Experts of a small language model.
Size: 13 layers, width 96, vocabulary 4096, 8.01M parameters.
Training: a variant of Muon for the experts, 3926 steps.
Below are experts of layer 5 (counted from 0) of a mixture-of-experts language model. Rows are named router (the router's row for the expert), gate (a neuron's input weights, with its number), up (a neuron's input weights, with its number), down (a neuron's output weights, with its number) and show model dimensions 0-95. Each number is 128 + 24 x the weight over its row's rms, rounded and kept within 0 to 255.
Before each expert's rows: "mostly gets" lists some tokens that are sent to it at least half of the time. This comes from a sample of Wikipedia text that the model never trained on.

# expert 8
mostly gets: " Mar", " Ar", "uc", " Ad", "av", " Car"
router [131  99 102 149 142 140 130 107 132 142 127 102 104 103 146 121 166 143 119  80 115  76 175 128 132 183 170  90 121 142 106 160 128 122 122 184 118 108 153 158 176 117 133 121 117 134 123 156 110 121 126  80  74 134 120 128 130 117 123 141 101 102 129 129 139  99 132  99 102 105 116 130 100 158  80  97 106  93 122 131 159 144  99 149 121 124 101 121 157 146 119 135 130 102 131 167]
gate0 [134 116 108 110 114 123  88 145 112 101 111 117 127 117 142 133  87 111 103 132 128 107 173 138 133 128 146 123 136 163 121 114 123 143 149 106  89 137 124 165 139 140  89 125 124 134 120 134 108  82 129 105 134 132  94 120 173 107 102 164 165 184 144  85 158  69 110 131 137 127  97 126 142 140 149 122 130  97  88  83 113 109 136 110 116  81 146 115 123 110 102 116 160 118  99 190]
up0 [ 79 118 137 140 129 133 119 132  89 155 143 141 138 120  80 128 157 121  83 118 155 115 137 156 153 119 121 136 101 157 154 129 149 115 110 121  97  77 151 103 106 128  98 140 149 115 109 139 165  60 141 103 169 126 156 121 119 171 136 141 122  87 101 145  80 116 124 126 178 101 127 108 110 108  99 128 117 110 131 150 100 136 151 115  93 112 151 103 135 119 149 156 135  84 123 157]
down0 [105 131 125 117 128 120 104 123 139 109 144 131 120 120 149 136 139 133 114 137 119 114 141 131 113 132 103 138 163 123 119 134 127 134 126  97  91 146  97 114 159  86 108 130  60 113 110 135  78 171 134 156 141 153 116 156 144  67 141 124  88 136 139 118 178  97  79 105 137 127 106 163 156 111 147 170 139 119 111  91 162 157 111  98 125  69 132 122 160 107 113  93 150 145 114 111]

# expert 3
mostly gets: "1", "6", "5", "0", "8", "9"
router [106 146 127  99 134 145 132 105 122 160 130  91 107 109 122 125 189 116 107 130 125 135 157 143 131 119 153 128 123 140 112 120 116 163 153 121 119 121 133 138 172 118  57 101  96  48 139 192 114 112 149 132 137 117 133 146 162 140 106 120 130 112 121 132 136 112 124 139 103 125 110 187  99 169 153 145 130 120 115 111 163 137 145 126 124 140 120 117 181 127 104  76 142 132 110 133]
gate4 [137 143 143 147 158 115 117 157 130 146 138 164 104 119 121 139 160 100  97  98 126 126 153 118 124 130 121 141 116 116 163 170 170 157 174 161 121 129 136  94 188 130 157 107 111 149 133 155 162 114 131 135 146 118 130  95 146 182 127 116 143  95 122 134 109 152 149 142 112  82 157 147 159 134  82 118 114 152  90 126 109  87 110 141 116 114 152  98 110 154 136  73 108 148  96 136]
up4 [122 138 106  99 116  85 151  90 136 128 136 134 119  99 139 121 166 133 146 148 145 152 171 153 174 130 118 117 118 153  96 138 103 131  76  91 143  93 118 134 103 122 121 115  98 122 108 111 133  92 139 130 120 169 114 118  67 117 143 128 139 116 105 128 131  87 154 125 128 189 110  75 162 130 112 134 122  80 169 157 127 132  99 123 121 137 117 142 148  98  96 154 155 150  99 128]
down4 [143 128 119 158 125 155 134  74 118 162 126 116 136 103 185  91 109 169 144 114 112  62 146 129 109 121 181  92 168 138 123 148 117  71  69 148 143  92 131 160 119 119 147 138 130 111 118 156 118 160 120 122 107 127 125  94 114 143  95 167 126 132 132 129 124 101 175 134 110 122 126 129  96 142 112 156 116 120 129 145 132 108 103  91 139 144 126 101 101 129 130 149 151 123 153 141]

# expert 15
mostly gets: " the", " The", "The", " a", " his", "ical"
router [103 106 154 149 130 158 122 142 171 127 146  93 116 125 122  85 118 114 125 145 115 172 140  96  83 150 130  90 126 129 109 146 124 159 116 126 129 153 136 147 132 129 132 108  67 128 110 152  97  83 110 109 122 132 126 135 144 172  95 157 126  93 143  92 136  98 103 166 124 150 134 149 124 164 132 155 101 128  76 164 130 102  95  93 100 155 142 112 148 138 172 109 154 115 134 157]
gate4 [112 154 127  91 167 141 159 166 154 155 166  94 127 174 130 120  99 133 160 101  82 130 174 142 140 139 146 118 169 118 116 130 120 135 135 132 119 139 131 172 113  79 127  94 139 160 122 164 151 132 140 162 155 138 122 139 142  85 150  74 141 121 199 131 132 122 149  99 101 119 122 109 128 129 109 119 110 152 132 143 169 131 126  84 108 129 129 127 127 163 107 116 128 105 140 111]
up4 [108 144  87 122  99  95 179 113 108 127 120 129 153 134 119 151 147 153 161 136  93 125 173 133  96 119 125 108 142 142 118 148 105 134 116 107 103 165 143 144 111 122 195 108 147 125 104 146 104 187 163 151 123 133 140 125 110 110 125 152  99 112  80 159 140 122 145 127 172 133 112 105 130 159  98 124 151 103 113 178  99 165 132 132 117 148 109 133 135 103 158 109 135 115  98  87]
down4 [ 99 137 122 123 151 171 119 148 140 118 110 113 127 114 151 137 158 147 133 141  93 100 118 151 139  83 108 122 139 111 104 151 150  88 119 160 128 143 114 145 102 116 169 122 133 132 109 129 126 156 103 184 124 123 155 149 140 125 157 142  82 183  99 109 190 117 138  90 125 102 119  84 140 127 112 154 148 101 136 126 176 145 125 107 131 105 132 109 146 113  92 142  92 100 104  81]

# expert 11
mostly gets: " fl", " South", " part", " pl", " North", " dr"
router [163 110 107 142 167 141 119 121 147 149 121 129 147 115 132 113 174 150 127 119 143 109 138 115 133 145 131 114  98 134 115 102 132 123 175 148  84 164 155 203 158 113 113 106 117 142 103 143 131 134 123 147 152 150 143 193 162 165 105 144 117  76 172 125 162 139  99 132 108 105 132 121 118 132 139 121 121 148  81 170 126 148  89 122 137 159 142 137 156 122 142 115 135  79 129 134]
gate1 [127 102 102 108 158 126 137 137 156 136  89 145 124 149 152 129 151 111 133 121 168 113 115 138 149 114 144 126  89 125 165 162 127 137 161 170 116 144 130 160 110 115 154  76 129 174 113 109 146  95 125 164 146 126 123 164 156 136 114 144 147  70 139 200 142 124 157 132  99  82 121 139 136  88 119 145 113 109 100 117 147 134  99 110 143 119 161 134 133 111 181 106 130 143 104 122]
up1 [125 158 117 119 124 109  94 119 117 137  91 102 120 124 126 153 156 120 145 130 151 105 106 132 121 117 150 105 165 168 117 126 102 175  98 101 140 130  93 122 172 160 111 171 123  93 131 162 103 153  81 133 157 120  93 110 110  90 114 134 138 172 108 119  89 145 115  97 161 103 154 131 105 151 131 109 161 128 131 110 131 144  96 144  76 176  83 139 103 120 123 125 141 154 127 117]
down1 [159 114 149  94 109  86 123  98 156 143 136 169  92 121 171 133  82 155 112 143 115 163  93  92 178 109 114 107 112  99 137 145 152 100 139 121 135 149 141 154 134 108 106  85 145 127 126 163 111 116  74 168 130 156 127 156 151 138 133 157 125 127 103 132 104 120 124 139 149 152 150 131 128  94 112 103 134 104 128 163 114 138 133 140 142 162  67 111 129 113 133 101 158 138 154 157]

# expert 18
mostly gets: " h", " p", " re", " g", " t", " de"
router [165 132  95 159 155 142 100 136 134 117 113 109  97  89 139 109 168 114 128  95 171  87 148 112 135 142 168 105 114  71 116 143 139  88 117 134 107 141 132 167 135 101 127 130 101 135  99 151  74 159 126 148  95 134 108 151 136 135 121 145 111  95 181 116 165 123 131 118 106 100 121 126  60 131 110 113 133 109 111 157 141 129 117 158 109 138 145 112 151 137 125  98 142 130 131 168]
gate0 [127 213  85 125 151 107 142 168 123 134 105 120  68 106 101 137 178 104 142 113 152 124 147 156 110 165 104 110 184 154 101 138 165 120 167 137 135 153 170 125 132 104 132 114 122 130 110 164 125 133 118 116 100 105 122 115 120 126 125 143 110 121 159 118 108 139 102 128 119 111 152 130 142 134 103 116 137 117 164 109 120 140 133 121 117  95 121 136 180 111 152 125 149  72 116 130]
up0 [134  42 166 141 107 114 146 112 152 111 134 116 195 141 157 144 121 132 127 165 137 151 121 135 140 108 147 114  95 123 109 108 170 136 114 141 109 129  77 110 101 145 136 153 128 134 141 170 111 102 152 133 160 100  96 150 149 179 123 134  93 129 151 143  93 143 155 108 121 115 117 162 142 104 167 125 145 151 135 140 130 162  95 143 150 151 146 142 120 151 153 120 138 162 135 136]
down0 [113 109 168 139 105 158 123 136 141 180 157 137 131 176 149  85 145 119 158 144 157 129 118 150 154 125 162 156  67 127 111  74 122 148 135 162 113 113 178 130 119 109 129 153 103 128 146 156  95 145 128 155 109 141  92 128 137 162 127 104 117 121 152 155 118 151 116 127 123 117 132 141 136 155 157 110 119 139 157 138 130 163 166 119 157 148 124 120  80 137 105  83 127  82 107 124]

# expert 7
mostly gets: " in", " to", " on", " with", " his", " the"
router [173  87 174 123 137 121 123  85 145 137 128 118 114 120 129  96 143 101 120 120 137 115 159 133 143 171 129 138 145  87 118 128  98 184 112 133 106 163 131 170 147 123  89 112  96 107 132 134 100 119 106 120 106 140 126 166 148 143  86 126 120  85 164  91 111 128 179 176 147 156 180 135 136 154 140 134 117 110  97 119 104 160 155 137 135 150 119  95 132 110 145 111 144 118 135 135]
gate1 [ 97 107 185 107 135 105  87 146 146  93 154 130 140 115 146 157 133 111 111 158 148  99 105 109 132 138 149 128 132 122 157 139 127 135 133 104 111 174 103 101 113 105  85  87 140 111  95 130 140 114 122 183  94  90  70 147 118  83 160 132 137 124 127 100 161 150 115 137  95 129 107 119 143 141  80 151 142 116 150 134 145 117 126 185  99 130 141 122 118 136 146 104 136 121 151 157]
up1 [126 115  90 112 129 127 133  91 119 146 126 110 161 141 106 128 107 133 111 121 112 131 139 126 160 103 165 142  84 121 104 108  99 153 119 117 161  99 122 153 137  48 113 107  80 123 137 120 129 112 111 148  80 144 129 146 148 103 148 141 132 147 114 118  90 100 117 138 154 138 104 104  57 139  96  95 113 137 120 124 138 105 122 133 167 152 113 144 137  79 101 151 125 149 115 177]
down1 [142 119 148 154 156 122 140 121 110  97 113 141 128 174 160 143 102 109  81 107 110 135 126 104 109 118 127 160 139 152 104 162 124 115 135 133 123 133 157 113 137 111 125 154 176 109 159 146 110  77 124 132 140 138 143 124 156 106 120 133 169 136 151 162 176 124 150 136 118 101 140 165 195 148 147 172 113 123 110 157 127  98  98 135 156 135 153 142 159 179 159 137 126  91 140  91]

# expert 12
mostly gets: " M", " B", " C", " P", " N", " D"
router [100 102 117 139 145 153 105 125 115 175 119 143 125 108 182 130 115  88 123 147 151 122 182 107 105 118 129 162 111 148 138 153  89 134 162 157 105 114 149 137 155 120 128 129 142 108 111 192 133 139 116 123 119 163 130 129 127 134 100 128 116 114 118  78 148 129 136 111 159 118 151 167  79 167 146  99 126  80 114 130 152 124 168 124 126 144 162 119 186 127 166 116 129 123 150 143]
gate0 [142 123 154 119 116  97 125 127 143 124 152 122 118 139 167 154 110 171 152 159  95 162 149 132 117  66 156 110 136 129 113 136 163 162 125 142  96 151 150  90 151 131 150 134 161 151  98 158  90 171 146 141 138 147 142  99 136 158 141  86 136 112 122 136 140 138 103 111  90 156 108 124 135 153 115 119 136 136 105 132 137 139  88 104 101 103 132  97 107 101 111 117 166  56 124 147]
up0 [128 158 115  94 128 136  93 125 146 119  87 152 116 104 167 133 173 150 122 147 154 111 120 136 132 103 108  92 156 132  97 162 132 101 121 115  79 132 122 145 133 126 123 135 108 119  93 130 106 123 115 143  94 125 154 128 126 160 150  37 104 110  89 168 158 135 127 108  88 121 132 119 106 147 132 106 125 147 162 116 110 125 114 141 116 133 128 157 102 100 148 144 108 140  67 162]
down0 [133 143 104 171 141 128 118 151  81  97 119  89 110 167 110 143 193 109 130 143 156 155 136 133 150 151 139 121  79 121  99 121 139 167 170 155 106 134 146 116 149 153 137 127 114 119 118 144  97 120 147 102 150 105 157 127 116 125 121 159 166 131 165 144 156 110 101 127 166 142 152 122 133 147 119 147 131 116 180 156 128 114 179 176 124 111 100  91 132 136 116 127 117 115  84 117]

# expert 19
mostly gets: "ah", " John", "ai", "ina", "ton", " York"
router [105 127  85 121 116 167 132 110 150 173 161 122  53 133 145 149 122 132  94 127 180 111 134 154 120 146 124 165 135 114 116 120  88 141 118 167 110 104 170 143 122  86 125 130 114 127 104 131 153 137 158  92 112 146 111 131 112 119 124 130  69 104 164 118 147 117 132 131 152  89 103 140 126 135 112 121  97  91 112 119 146 162 135 137  92 130 166 124 129 132  97 143 103  87 149 154]
gate0 [158  90 148 177 172 131 154 104 129 131 143  59  89 143 122 123 118 145  92 113 108  80 138 107 122  97 162 122 144 137 153 159  81 116  98 129 126 135 134 148 110 139 120  98 116 142 131 149  93 148 153 129 132 120 124 126 133 163  83 151 142 156 142  92 123 127  93  85 106 146 124 130 119 155 132 107 131 102 101 132 142 124 134 139 145 144 166 116 114 126 166 182  95 117 122  92]
up0 [164  84 137 144 149 109 106  95 119 132 145 116 123 116 152 124 160 144 122 128 142 119 135 177 103 139  93 141  90 146 146 164 147  78 150 142 176 111 111 114 146 132 174  66 128 122 156 138 106 166 151  97 104 158 152 142 151 123  97  63 142 146 117 121 158 131  96 139  82 132 150  94 122 103 128 111 121 128 131 127 116 112  87 112 131 137 169 112 150 118 126 134 150 121 132 134]
down0 [ 99 132 133 103 112 139  81 110 127  75 107 181 135 135 138 125  80 117 136 133 151 190 113 147 124 142  87 147 105 182 151 136 135 133 121 162 173 133 121 149 127 163 136 180 130 146 144 133 151 118 152 155  89 119 120 162 119 109 172 155 122  99 142 183 136 126 137  92 120 147 138 155  99 113 117 143 116 144 160 115 146 152 118 144  93 151 136 118 120 147 109 120 122 145 121 144]

# expert 2
mostly gets: " career", " name", " information", " Total", " League", " such"
router [138 119 169  97 115 134 107 125 136 165 122  92 128  95 130 123 173 149 112 152 148 153 119 120 121 139 139  97 134 126 121 177 143 145 179 134 124 129 125 123 129 136 138  99 103  93 144 114 102 143 115 106 112 126 131 121 141 128 139 145 128 126 129  87 115  91  94 109 170  64 175 159 125 107 111  98 119 137 141 167 192 154 105 112 139 136 149 118 200 121 137 130 126 101 158 121]
gate4 [180 123 122  93 104 132  99 136 178  93  76  92 122 126 165 153 116 151 170 136 145 113 120 151 142 138 114 106 121 176 106 106 182 163 126 123 136 182 135 176 118 159 105 123 139 149 118 138 133 133 113 133 154 103 148 168 111  99 102  90 143 102 163 110 144 125 139 153 112 139 169 144 114 122 134 156 148 124 133 102 127 124 119 113 162 131 168  95 128 141 117 132 119 122 100 134]
up4 [139  98 115 104  94 142 107 159 161 146 150 131 101 166 141 109 127 158 124 124 111  86 120 110 134 163  79 148 106 175  96  92 113 148 110 141 127 125 112  89 121 134 125 118 144  75 101 115 118 143 133 130 121  44 145 101 154 126 128 161 105 108 129 164 158 117 113 110 137 139 154 128 141 141 147 162 108 113 128 127 148 139 127 124 118 176 149 164 135 113 128 129 105 172 144  88]
down4 [159  99 134 124  69 122 132 135 140  88 151 169  88 153 130 130 135 134 135 161  96 104 135 135 130 132 151 130 126 103  91 124 113  81 152 120 129 130  98 139 137 123 114 178 123 134 147 146 124 135 121 127 177 135 147 147 117 114  87 124  92 151 144 153 104  81 157 121 141 171 125 115 161  83 112 206  81 127 146 133 135 154 120 145  95 121 124 159 130 107 141 133 140 127 149 143]

# expert 5
mostly gets: " d", " c", " p", " f", " b", " l"
router [160 127 126 161 155 148 116 109 145 128  86 121 122  67 151 127 190 123 108  96 108 111 144 154 119 144 167 112  97 118 123 145 114  98  94 143 113 175 137 135 148 111 106  95 103 129 119 106 113  78 122 136  98 141 110 124 129 119 117 151 116 119 105 110 135 108 160 148 118  76 113 141  64 159 115 104 113 123 131 133 113 166  87 112 115 174 143 126 151 126 103 128 134 112 117 164]
gate0 [122 183 137 115 154 119 101  97 105 106 123 103 119  94 144  68 125 125 109 150 114 171 139 127 103 157  87 119 110 143 125 120 123 132 106 140 120 134 135 117 106 126 140 104 133 141 125 128 137 100 157  65 131 115 124 152  66 103 134 111 113  85 121 167 142 137 116 116 173 139 136 145 122 138  82 176 107 160 140 124 137 160  85 106 129 162 140 159 116 134 109 131 160 161 144  98]
up0 [140 122 126  83 123  90 117 169 113 167 121 112 129 119 143 167 140  99 136 143 143 119 102 131 159 122 131 152 137 101 120 113 130 106 131 120 117 122 117 118 123 160 150 130 181  94 114 106 153  80 110  92 136 141 104 120 127  94 110 140 172 133 124 142 123  75 108 136 135 140  99 127 114 146 112 130 112  92 100 166 138 165  80 108 171  85 122 113 111 123 176 100 189 118 119 125]
down0 [140 114 142 143 143 119 146 130 146 163  98 160 144 107 121 148 166 153 118 132 105 114 101 120 110  78 143 130 105 135 155 140 108  98  96 137 137 128 135 128 130 109 104 123 135  98 120 108 118 115  96  87  85 128 132 134 139 160 101 148 147 152 155 123 102 130 127 124  97 147  92 139  54 130 176 114 109 147  98 115 153 192 113 121 154 101 172 128 173 111 132  84 114 119 143 159]

# expert 21
mostly gets: " M", " B", " C", " P", " d", " N"
router [155 115 148 146 137 155 126  73 142 121 114 147 131  84 174 124 136 107 126 116 125 131 134 117  92 130 171  81 106 131 124 118 116 106 117 143 132 105 139 155 175 108 122  88 111 106 126 150 104 147 131 131 105 136 113 145 132 146  77 151 147 133 137  97 120 125 115 126 116  97  92 145  71 163 123  70 139  93 132 142 117 148 123 110 117 167 125 105 151  83 143  87 129  78 126 159]
gate3 [114 129 113 149 108  96 159 159 136 143 108 130 121 124 135 113 109 111 150 138 125 140 174 117 116 141  62 120 157  95  98 113 109 104 163 104 150 108 138 110 151 117 102 124 125 118 163 178 118 172 138 137 115 131 135 149 132 149 164 161 127 114 124  87  91 108  63 125 132 121 164 108 112  97 132  88 115 113  90 123 145 162 132  89 110 132  96 158 173 141 136 122 162 145 149 139]
up3 [117 116 104 101  94  90 111 166 143 140 128 131 108 101 155 126 126 104  94 154 148 154 198 127 134 138  91 143 126 128 128 139 159  76 116 149 123 121 163 107 162 105 122 167 131 133 144 131 143 170 135 147 141 118 168 102 118 132 141 144 122 125 146 130 128  82 122 109 128 163 144 108 148 152 153 139 102 183  89 119 143 138  92  89 153 145 114 183 144 162 160 128 145 134 137 117]
down3 [142 138 150 138 137 100 139 157 116  96 112 102 125 132 113 161 117 129 105  93 108 136  95 137 112 115 186 149 132 123 123 138 107 129 163 124 175 151 115 117 125 124 163 167 116 118 146  92 154 106  98 112 117  95 156 190 142  97 144 163 102 127 112 132 104 124 107 135 176 139 140 149 134 110  73  98  93 134 110 104 122 130 184 134 164 102  96 112 135 113 158 166 148 137 125 142]

# expert 6
mostly gets: " United", " New", " Le", " University", " John", " South"
router [105 112  96  98 132 153 132  93 144 151 121 143 113 127 136 119 120 146 105 146 168 127 145 136 110 124 154 107 138 143 103 150 104 144 182 146 128 119 172 152 152 132 147 125 114 123 117 133 150  86 150  94 135 157  92 211 150 122  95 144  94 112 123 118 159 112 146 133 167 152 136 145 146 135 108 142 108  90 102 176  96 163 131 130  95 125 167  81 141 124 129 125 144 125 169 144]
gate0 [100 127  99  90 148 143  94 138 143  67  92  99 123 129 130 172 120 133 149 142 144 159 149 124 162 125 119 116 116 138  91 130 125 131 132 117  99 124 187 129 135 126 108 127 130 146  96 118 110 104 110 115  97 147 166 149 184 145 173 152 112 146 111 144 104 156 117 170 137 135  86 134 137 116 123 138  96 120 148  95  88 133 159 114 111 138 110 108  99 161 118 140 184 127 164 143]
up0 [124 154 119 107 130 152 110 154 179 106 115  98 140 131 133 157 140 106 154 143 147 115 121 117 161  84  94 117 106 118  99 132 143 107 134 103  92 137 212 151 123 120 103 136 139 152 105 121  77 121 113 136 125 116 107 144 172 101 157 155 119 149 101 122  89 134 115 176 177 144 124 113 150  93 116 165 119 119 165  85 100 158 144 120 122 134 122 134 111 130 145 119 160 128 147 126]
down0 [122 119 112 116 130 116 160 143 159 145 189 134 141 120 156 173 146 117 133 133 108 100 114 147 125 115 114 161 115 130 177 130 141 141 135 138 183 137 187 113 113 139 165 104 127 186 154 127 130 123 109 106  72 130 115 128 130 118 146 142  83 112 118 160 137 134 134 140 134 134 146 116  92 122 155 155  91  96 165 114 139 127 125 170  92 175 144 130 146 144 145 134 169 127 153 156]

# expert 9
mostly gets: " new", " University", " season", "ics", " World", " State"
router [121 137 154 110 161 163 107 112 134 174 155 129 137 120 189  97 134 124 107 148 123 173 135 105 124 129 168 127 139 130 122 164  73 137 160 149 155 175 130 130 165 120 151 100 100 123  96 150 130  86 114 122 131 135 154 132 146 148 129 149 108 116  97 104 137 110  96 118 140 121 143 159 137 121 105 144 113  63  84 147 158 131 102 106 124 138 145 102 148 126 186 104 133 122 117 123]
gate0 [148 143 135 116 149 128 132 113 141 130 150 111 139 149 113 139 170 128  87 155 122  85  91 153 123 155 128 131 111 135 135 158 137 160 124 163 166 106 136 135 143 153 135 104 137 120 148 131 106 113 161 142 127 159 148 135 135 106 146 111 123 129 151 117 123 132  67 112 149 196 129 143  92 163 103 141 167 150 107 108  99 116 122 119 147 117 168  90 187 139 101 174 106  85 121  95]
up0 [114 119 132  94 124  86  97 116 124 156 127 152 123 180 141 116 172 125 131 158 132 112  83 153 124 146 142 138 144 132 151 156  79 148 108 131 151 129  97 136 134 152  80 134 146 155 124 151 139 105 148 161 159 171 148  88  75 143 146 119 117 112 136  88 130 131  76 127 131 151 121 164 102 145 102 158 149 110 139 118 133 149 142 133 126  99 121 121 157 151 112 140  63 108 116 108]
down0 [152  99 107 167 114 105 105 127 165 115 114 129 144  93 143 109 142 163 179 128 134 110  99 125 119 158 149 122 100 116  80 133 143 146 151  98 134 106 129 112 103 122 149 145 128 136 159 128 157 129 103 124 201 132 179 114  75  90 141 137 109 137 136 137 110 130  97 101 158 131 129 115 143 103 144 157 101 174 120  87  82 145 123 126 118 119 147 137 115 136 101 178 128 120 143 108]

# expert 4
mostly gets: "%", " time", " year", " years", " km", " people"
router [127 134 172 123 171 113 135 125 133 143 111 128 102 106 141 136 134  98  73 106 155 170 119 110 123 145 110 138 137 107 104 160  93 177 126 132 137 191 130 152 133 133 112 115 126 123 135 146  77 134  96 150 114 172 174 128 121 140 140 146 104 125 144 119 179 131 116 130 107 103 120 128 120 167 139 154 138 128  70 144 156 154 126  99  88 161 178 100 148 140 133 116 125 109 135 147]
gate1 [113 125 124 143 111 130  89 124 181 161 120 119 112 117 159 172 161 152 131 151 122 157 138 111 133 102 125 105 125 158 130 145 148 163 142 121 123 146 130  89 125 112 132 106  59  77 140 144 118 107 101 142 180 130 114 136 140 144 130 109 160 167 146 105 113 137 115 139 118 177  97  97 159 133 117 133 156 139  86 172 118 118 115 147 147 144 148 133 115  98 120 158  73 107 155 116]
up1 [173 140  99 135  84 118 146 110 136 118 177 120 132  99 112 110 110 116 110 149 119 117 160 141 100 170 142 100  90 145 138 117 156 154 132  84 103  89 138 144 123 100 143 154 111 149 133 126 155 117 108 139 127 131 111 120 135 126 151 120 110 142 168 159 107 121 139 136 149 120  97 139 130 116 143 140 115 121 172 177 173 100 142  86 134  58 171  97  86 104 103 125 121 112 108 139]
down1 [166 118 187  89 140  75 125 150 135 157 146 171 104  77 162 126 148 155 144 157 128 129 132  71 138  95 126 129 118 140 116 135 140 139 162  86  99 110 108 126 106 105 115 149 122 115 116 127 122 122 145  74 107 106 168 127 158 141 119 142 151 128 135 120 130 118  96 120 102 107 136  86 138 112 110 132 136  94  95 149 142 127 114 142 116 117 144 154 142 155 116 121 160  82 172 100]

# expert 0
mostly gets: " and", " is", " was", " that", " as", " which"
router [168 132 174 103 163 147 122 109 132 149  94 123  94 133 168 101 132 129 118 102 151  97 158 123 112 141 106 143 127  74 132 145 106 172 117 134 130 135 126 154 141  97  49 129 143  91 116 144 123  92 103 129 111 135 105 151 134 137 118 138 110 119 155 109 138 124 143 185 118 142 172 126 140 149 106 128 117 125 143 136 125 161 137 126 136 192 140 101 129 105 111  94 133  85 140 101]
gate1 [123 148 110 163 143 165 150 122 161 184 141 132  80 123 144 107 141 116 145 122 111 115 115 106 128 116 137 132  87 137 113 129 128 126 103 147  93 119 117  98 102 111 106 104 112 176 117 127 171 123 140 109  71 151 128 138 145 150 103 114 138  70 118 107  67 103 135 132 159 156 144 141 132 151 122 116 131 160 145 130  85 139 142 136 164 116 105 177 131 135 144 177 112 140 157  99]
up1 [125 121 113 122 101  93 117  91  91 151 101 126 154 122  76 145 158 165 122 128 114  93 146  97 131 132 144 137 144 122 147 185 103 138 122 133 158 143 138 114 114 132  96 157 105 151 147 138 129 128 124 148 140 102 146 136 105 175 169 115  83 144 139 131 141 187 119 178 125 118  95 126 167 126 163 105  86 107 156 144 155  98 131 136  89 142 133 106 132 178 136 143 138 130 126 159]
down1 [110 149  93 124 160  94 114 135 102 110 113 141 182  99  53 146 124 138  99 141 157 112 160 113 125 172 146 138 111 172 116 172 127 141 136 146 128 153 105 112 144 133 136 125 127 121 120 111  74 146 144 144 157 128 126 134 116 168 167  92 125 149 144 143 166 119 163 125 107 111 109 111 150 150 140 116 127  90 124 102 139 145 130 108  80 149 132  67 139 138 134 134 134 114 129 167]

# expert 22
mostly gets: "′", "1", " ", "2", " +", " −"
router [119 131 148 111 130 127 124 127 131 177 142  77 112  86 115 129 175 126 121 138 124 131 122 133 142 134 140 133 143 121  79 129 139 163 180 140  98  99 123 126 162 135  88 108  95  71 129 141 113 125 133 130 123 135 135 122 187 130 127 131 124 108 125 108  92 108 134 119 134 112 138 186  71 152 131 107 118 124 116 140 200 140 122 135 121 125 131 103 172 104 102  99  90 115 164 128]
gate4 [109 126 170 137  97 132 121 148 139 119 143 134 133 107  88 109 102  90 124 163  91 133 109 145 139 142  99 103 122  99 106 109 145 150 148 158 127  78  94 113 126  86 119 111 111 141 116 139 149 128 107 183 115 116 136 106 172  98  90 124 121 116 174 133 122 118  91 132 152 139 166 132 105 113 103 129 144 104  58 123 116 104 122 101 109 107 130 122 163 130 147  66 121 112 106 143]
up4 [162 124  97  89 149 142  87  99 138 138 132 173  67 122  95  75 159 118 130 148 153  95 101 134 108  99 149 148 170 164 116 126 120 150  77  83 135 112 142 173 129 119 134 121  98 120 144 125 115 132 113 149 108 137 135 139 125 140 167 116 134 163 108 137  92 102 123 152 133 134 130 165 162 124 147 121 112 165 144 113 130 101 135 129 113 128 103 112 128  82 114 128 159  86 149 112]
down4 [120 126 164 118 172  98  88 153 125 130 111 142 145 107 138 140 132 128 187 168 105 162 129 183 113 120 140 120 142 148 157 143 123 152 128 130 147 147 141 108  96 102 159  90 123  63 130 140 163 140  97  73  89 137 130 154 134 116 117 101  89 116 145 122  88 154 149 101 124  91 151 138 135 133 147 130 124 116 105  89  97 151 101 126 146 166 138 133 101 111 133 138 111 139 107 115]

# expert 16
mostly gets: " M", " B", " C", " P", " m", " A"
router [132 114 132 135 145 125 107  80 132 145 103 165 129  98 155 125 137  77 118 119 137 135 146 113 105 149 132 140 140 135 138 121  87 122 158 122 109 105 141 166 181 152 137 121 124 107 138 177 106 163 111 138 130 145 129 137 147 147  88 147 111 125 111  76 120 157 139 104 164  98 134 143  65 164 120  99 148  96 116 137 114 142 140  86 135 132 130 107 168 114 187  90 157 104 134 140]
gate4 [130 109  97 169 142 125 117  87 118 143  79 101 144  81 130  95 175 133 150  98 108 139 159 144 152 146 134 155 138 109 117 112  95 104 142 138 138  71 156 174 156 149 123 155 142 150 144 139 139 134 121 113 116 114 155 147 136 125 126 148  85 124 103 103 109 150 116 144  89 134 107 103 119 116 136 103 179  99 136 138 143 132 118 112 128 164 161  90 148 168 178 125 138 142 138 162]
up4 [ 95 135  54 162 115  97 120  89 162 164 110 100  89 116  98 112 122 148 118 112 115 129 164 159 174 101 105 183 146 132 121 113 136 156 126 130  89 156 131 146 149 132 162 130  98 125 123  80 117 143 125 139 164 141 141  97 103 110 139 144 131 139 117 114  92 147 141  96 154 153 141 119 130 122  90 159 115 121 126 130 150 130 159 154 115 127 156 116 143 177 124 133 166 114 148 126]
down4 [129 130 108 129 202 124  74 162 119 114 126  68 122 124 154 110 181 101 112 129 141  84 139 128 126 167 155 126 127 106 137 157 135 153 134 162 114 126 126  68 108 130 166 118 145 115 128 109 150  97 114 149 138 132 138 124 144 134 159 142  73 114 125 132 140 132 129 102 117 138 156 136 145 135 145 143  82 170 130 101 158 129 103  91 107 115 147 143 147 157 104 161 136 149 144 116]